Weights of a small mixture-of-experts language model, trained from scratch on English Wikipedia: 80 experts in each of 10 layers, 2381 steps.
Below are experts of layer 2 (counted from 0) of a mixture-of-experts language model. Rows are named router (the router's row for the expert), up (a neuron's input weights, with its number) and show model dimensions 0-255. Each number is 128 + 24 x the weight over its row's rms, rounded and kept within 0 to 255. Numbers have three digits each.
Before each expert's rows: "gets" lists some tokens that make up at least twice as much of what it gets as of all text. This comes from a sample of Wikipedia text that the model never trained on. Tokens count by the router's weight.

# expert 75
gets: "st", "est", "th", "all", "ard", "und"
router:132128115123088127133197121123161160155101091132170112111166119138132105141108123125100162134115069155084117137136146108093139131121123149159160094176130113139128144120111164142111132125108135142126133138134154114148142107116139160150139112148116116132146160115155126110184125148166111122133118144142118113160126123129103142131130120142111149076115119073145089122096080122119122109100112167069099172108110116130131112132114129064156122119090103142142169136118135116086128135169112123123127143129081121150082128032152124141113109129113171107110126168116147133147149117116146140154132113081144145142129132096165156134106103107139150109134173081116139130088095117115135171156118125128089129141131093145160166156134117097164160141093090115154125146108110162120115120115104
up0:127137079105157165135127111144122136169126143148148129151168154126181128138131147125169176069140106129113158166117125117133118155132107072111081122119131156139086140099121104099092104141095143099081120115124145146126091146113158093086185108107128138129093124091124134114157128092145124107086131130151114144155138173114124172110134128142153134124161154113095094141109111135182115113089155128149132129138085155127153114124134113114145118158101136109109154102137086109080079128155164133125130136124161135147106106136155105133112156110106132132142112106131179125128133116138108091118130110127164142085160138090096087149147128152141122081081131082134129125108159109104135131127165126130159121132142089092130094152148164159133140092142149124157147103091126113099094121148155
up1:067068129118120117169136125136150125152105116123157139180106123070095131149109125140088098125116102146112152131124154157155112120144137080124152120116130178162128111108147129113141121131158137138150150152134112145109138104106083187120172146128125094120161126128122124134092144147125134150097125137170131126117104124140109112150100153159144121111112125128135096119095123127134121109102147084113157122112103114101132178092140138127100093112151120136107175123143090112137143161095137078135138146103129094140175142132138088118081154136115116121158094093123135104126133161087151095139142128098079112123122137079106151150114133156114113121102131144161112089147153095153099125066189104123141110107140147128133162148154102097125132141122146167124133163132147103119153201160147
up2:105152163139121147106135116148150101160149183145159134127138120131136124127148134129137126114144166130133107112167128054126116108136131170146125105074103108130165095137147124107179115150111104153147083144125099105153130133120118126132113109112129145091132136073151118146165112131194137135163158127129103096118155136136111126129135123092105159123131134132136071127131118177092155076123124123137079097136106116129102089118165150079103146123083118076143140134099095126170131121122101151121120118124130128172106138108099109092128160104129090124145129190122155157114167099118133161101133124139158118129139132086146115137150085100156135136117144085079172121141148165140166144154143131157139153148150144121150115132131154134135145128155118137130144125148101105081106113058135

# expert 23
gets: " the", " The", "The", "per", "ach", "ea"
router:161131185100105128135154113137143124135135149116121087127126106154102122106158116147081164150111128184146120123171139146106127200134139110115152136160135118136175135125110175127095154176181164122077115145152106142115123087163135128117141128121131109134139130161091139122127113150131094084145124112159138167129137098130125129101121156137092124147115108150145150076105120121153101060129139123119126099103092124130145130151106107123125155118122102126149142147151090124117136073134116135095123126132148143133119101149146129091108116160124124126166093147087142118123155126150109168136145175174144119092147127125124134178112121130128172201120130123161123129117121093114165139184086141163102121111121157138121143156190096121167114113131130121146145119113090125123089131120151
up0:116134137187163129153102134147114110144121161095145159112127146103060145117138168170124121134102165178147134131115118145113131105174051147147135117134181119128161099144131130118100121121152167105079116132115161146110092114139106134106138142081126131130122140136145167150122146123122133086109118104179129079181135155142131113117107120139145137136119123124104107145112110116149147111139141146127131116098140114106109149103137137143146073157163154092104126127154157137170123143118142111086078137160095075151110131150138156124142101128104179085098109145190142139160124135113163174140153114118130138140134105143080135111170104143128187151165141159125140127062135156111111123119146129161104136157080123144137122145136139115122123128113129130092122106101125145145134132120117
up1:123134105163153131160113099127140122198135107142104099136098070129125132138135125145104137115145142131124127161183151148092154119083172152121126104148095176119106123072104133127125058106133143154095102119133115162114115144092137097126167120113110142156164095167126163127099112167107102130155139140130108165153107127092131140106193106137185130164102146105127128100134151114113115157126119114151179130108128114116153122102126138141083133145152120132206100097121150139150140130116106137157161135097133111148096143141137107165114133133142114126132114119167109161118097161128144081124121118165176123155130106115151112113151099104152120166105136113093144080143110112139157135117105142145145171137099130141104153146109141128150149143119091158107136174126117127128117125084130
up2:143136133107099136130132108086123144135139170127127088053123142116107154134146122160144125198136165134101109131111121133167090165132139087128128147124182163134121145121114104133122150173150144134179078134084114150099146070113159144129123102158104123178091161094100157145119097092168164107077160144128130131107088105099125134135174139136127131181132122145120154113126113147124116118088110143137121150132131115087121117107117134156115102100136155138106126149104112140150135109100160106098096138128165106089160162123121081169142108140114116066099103133129154126124138117154179155132116171131127130127114135131110154163170128115154132137118173183125163139140139113098100116139112135102094120118129131150106146136152147129145135117162121127140097157162153123138134134155119

# expert 14
gets: "f", "x", "ct", "ary", "port", " f"
router:147137151118121101112138155134161108179117124161139089154116120121146098105139152112145143189115155095105105135147134131113116117119134117159103074127136091151094115156123158173129149123165085129130124161145120109175145136131138122111161078071140149129182123118145103123124111110114094105170130130163163164134163151134081130134150114099144145126147095098163146105142118102154115119121108091119099152126105137122127117106111154129137137135162102167141135142110124129118192098138099154090136180150136106132102142091140127142097096127147145148128112149132154104132156132104154166138163130113145131058127168105155138144141104118138136148170122166131156150118120144131154097114148139151139111148124135138102144151149110141158174127109104137170187186080111148107137121168127
up0:089166125136107128177113116137121142155087120118160130105150081096111130125133128112127129130152158116143134128116102140085087122135183133179077181087148109164134119088146127157186144135161147087106116139093154173134121137169127109131196097100123139092125116082142144147112093138133132104090151142127149059131120114119179123098109146153179136132111182098115119139203090124126098090117137097157156111171085114136144096127136100134143122139133129151134129128119106150129120143117128152120158144169130114115133143123134148126121128147136122158135105132145113147131136108145152135124165102089126134163121100101126117130158123164161126109130154142091137163108147108157154110127165131121078127160127124125129163094119118136137156107147111110126125152152139134168141115172118
up1:113143147097093110166128094122080127143113137057111136170114116156144086163158106101110131147130143134142154122113158113133120143147123141140120135147089118113126129113165126094101098150085145160108117103119085128132123148127119132154139129098115137170153088130088156132129115131129175140143128119106167103127140074099108151117105113100164136164135175103144155122136123154156139124132111147152127133142152150151122097154148084098154112123062131119113135134130117130137119126149146134114122132161073148116143126161140102098122143126099109139146160156139134106069145108107150117121143162166092072103142146148173125113165099151139098097145118133148140183064141093100140085152130138092109107120119122150107128147109117129157119113143121105158092073138128117171117141069113
up2:131142146162148135145109118133131154106081114090130158168128141112139108151098134151129092137131100146142123151115155187142077124116151095085118114157150129138132087144126127149129150143151108121140101152162147134114114167150110128154120154147098140139125082122145114175160118132105165075161162167128145148193145135132063133121124089145157116127093139124160142111130120149123118101111119130136144116135167168110137148143080156150119112145138089164139162131147125152114117114126166123153112145130115112123132151094120120139146104161118083086117095166112111129089112183120140144152153128094143056153117100101136172123108125124118172132098128134111179096171156120137126138074124158161128087138138127141123107129115151147131172111111121096108133151085165161137124133115136

# expert 19
gets: " ", " d", " h", " dis", " c", "tt"
router:145128155113116108144130134170188139159113145148119127127153151128140136134112095134137184144157122140063151127136099107130105157122135146104135135132144110156186145118109168142118133188088114101135131117099127143152113145105096103097146083105138179139142103109110128106142142127144099148153168140128130107122161090153121116113119098147104158077129127141165154103116136118118137117129139110090154143126150115160101138140126164094111128146127134169132158133169140116121135090127118127070142148150128112122121131129140155119099091117119138145123126143099135119136099148146109116205127128118132151151104122113146069147059083120149143163093147146150103119095108143125113165108092130136108188118115131161149201100139098068109117122108135122138143145125110134088087132103121
up0:069154110150089114113130099149149129140089135138177126138101141127133135119111107165104178148123132109138160138147156157166124108129136137100179116161148154157110156135109129125138133163127124150157100131127120103105157137148091167109107136134116142117138117152153072120151109123123145118094143134098118105099117130135113146106156080087109113095131142133099157134165118127104123105094104118179149118107114148065129107132139125106134108132128179135129151133172123134097129095112127180113186130127111136114098148140147105124142149120120154158133143153142108150126107087116122139113118168135130143156099130140098076144133103112084058091116136150147158216139108101114107151188101119152189127133109118110139155110115105126134108150124147164107135128145110085118129125096117
up1:105168156121148117111167121110130147147178095131135012134157114100174097116116102146154142101141137143122143137153083118138107125145114142134107111083094113173117118087099100112102167110114138131125132075152121115125105124145114112152163102117134098157089099139127139116168113109159105155118134143131181118110142109128104128119112124088114126122197102112130148095152129110084130142107118125131143140166153125108132156091134167123140127130098152125137128130123094122144125131097136162080148119163153163134132170188138142119119140087108155135113138137069130140119121093103101092109142143144146150104124145138103140130094117093177131105169134120131130139091140156145146151102151123126134116120120119160137135182118140135155091159163136103154111138146137150107167121135122
up2:101113159138123121119159143097184100076126070123138127126134123146139149086122127172115130117126080134143189122106133072138132072161123145113161162057115123116077087101163136131144123156126126090169114136110107123108135111125114124152098133101145120109154144109159151107143142156169130130111128094132124105151171178128102111119137154141120119120142103110119122133107127133157154155169125123102144163167114118168065152141144127051114127111126126140121141114134135126122138095132165091113115118130156146120124133146178081119165152118155119099106110143112154158108090134150124127139087129129135135160118136084118137121095138131156144155111101110121116150126131146148123183134081138145120127152106118120125160133153116133116096146129101106142108198103118113091144128143154

# expert 10
gets: " ", " inter", " do"
router:133120154134113106146119165129113131148111119101128104108163154103152123122149094154123159128148150123140119178099113143097114134121101131140083089129152109123161090121140134131142136146125148131107116166154117122155116130141102118108154066100093115109193108117109118122100160119144150140130124132187128121164141065111122144114133080147106137145115088133143133175132099086150112110094150179102141131073111154156097141062123123111093106116099128135111140181144114141122147074108119108132176140129122108137108118139160136096115089116154101116122142140089119138100132099086147154167164121149168141113107139114144122153097059145141121102140143163123150125157159125157128140102094116119143171133099149119163136164138132113148128105123135105139150092096108114097077130110113
up0:140143090134132100100098076109108115112125141170127084069109137073120140134120152125135126130155125128156133129137107179134130113100156117144157126169131122117124141114152144134124167092099131092098104131138115080121117116135156140130167121130150145170112141120106106130119155152129114126117117131120141121157147120132134109126120174143080115138149171156136133153091175103147072099126154081123102112100178140156133111138114121079112180100127095167111134127176129140114133111109103116142131134090204121088170101127162127132153133113107138162107149121147160122129118125085129136116128136150104090087127112125115124116129167136128129103122170146081136130112134156135126141118125138170145120082140148106131121172116120137106105089126103148186089090119142080107092172101109
up1:175131110153080127185111132070107143072124101141120096106131120156144137126155149123125121135141169121179145127125116120148123146085086137125157138144183140159140147158110131141120101147153174124132124177083111164100098103113124111161162130090121146106112126113121107115103154151105165099104085125093121101149129117150126172130135097170099132136126132135170112143110147128121112122137150109097145109148128138149162135084122099112123130161144130125136140155156116135121160099139106061116138105097144142109145120124141117137127119147104154151124126134161067119114157144109184138147133115113108127081105150116108093136120169185099108136146084155139145111165127151106113142132126101171092184114143142099132134135118148121106098114149099095095138107167140116145098131151087
up2:133152151103156135136141135148123133180142151115122093143121125118095119123123152096171138173088166157151138099147102132142149123157096106125136104108137133163124153096148099154128121120129093118090120171134113134161130117121135110134122123121115107087074126091130102104148107094126118129169155127083110108115103094101110155159119114094105106144123107129109079105132101095131132175156120095172103133167168107117139110139123119169116135138164143127113180119155080134086153126138117142077140142120127169120170138127162126150131085096138137126119134180138161122159121069141153132118067169128131148142115086127133155126115110119115129152123121132141135133112085102154129138132177121149126156108130149134155136131176139144100136112128116145143072104122145126077169190112161

# expert 41
gets: " st", " b", " c", " g", "j", " St"
router:154120128078098144078114150139120130145125093134084117163153166152128165133125116167128157128120117099151172118136133093090106156112126117143117140183119114125156131086147149148139112184115137120125118119122125096138095125114106139080152099141098142159121089125084105102115138108146163133140163155139166138156127113108143107177120118060090116148142142161138122137107101089128183134094132124121115118147112086122093119157127164096091148138116102132157165186141136121108128077169119135109134107168116055175126103145138102145090122091129163093146147141127104127113135120092100153154122140164135110117145148099164143131117136111102127153121142107127129140082144107119126161144115124148107110155109124149128140121133101110083129113141122105114141104132106153130098133142194
up0:137109163121133147141100122119130104142138122142137100112116118113113158161127104172116151169138129134143121134140099105124120111164091107140158162159121168143096150117090155138106118180142117132111173120097089107123099136141157137139120130134114130164116116130117113128146120099124141142131103096122072152186135102090125116132129098154125113122112146122145121118140121151203125141093154107102146112122118155166126103140111122121097152124086115189176101156100108084111088155136187093138148149144128105112108115115118106143110150132138121132136140079112144088127066152135156151135189121185099168132146113116147106139075071091140111157148111150117115138125132068124173135136140177154132140138122111129120102145113100107086155101123155129119101164133112107144138108145121
up1:117100113154127099085171103141135093185117129114119077142112080131122136136135100099101146084097121133138120107131129162161116142119140106156132146110106116152160154128127096112144126170127142117193111132114124166149087138113103102112138159143131149147130104116121155191110134143119121135106145107116145116116155118118138120154123119106075129097144185079139142142143132131109113105098129127175162132148110092115123111100154098099126139123080140120115134087159112148162118135151146143132143123119156107131079095113139122133153168135137137129109103106117112123166116142166127146144122152160138126098134103182134143115131161098147149130122108178144135107104115107128118164156109094107142097171098124145088126129145162162179109107142141096152144157148094069104105139159202
up2:098123126131101129127104122147148136152116099120103104101181189116104110083092159126147105139136159132141118130130142151176147125112107142127134108184123168172152131098109108072158132151101123153113095109130144136129102123110131129107134123139136134151144128110131108158111128155115128145090120148144145143146142117142177146148136123150110127103148098129092094090114129098069150156112134115105153152132101090100152155141114085120117150131133097127135130144131188102145120090154100085126178120116076148139132121174158085104141125106138138110132141107123128155112108112144154150105167136118116141124151107103158112182131132153101140097117130132175160125165161058090161081147098134105122120128146127144141134098097147151108154058139093140142114116116151108118124177147115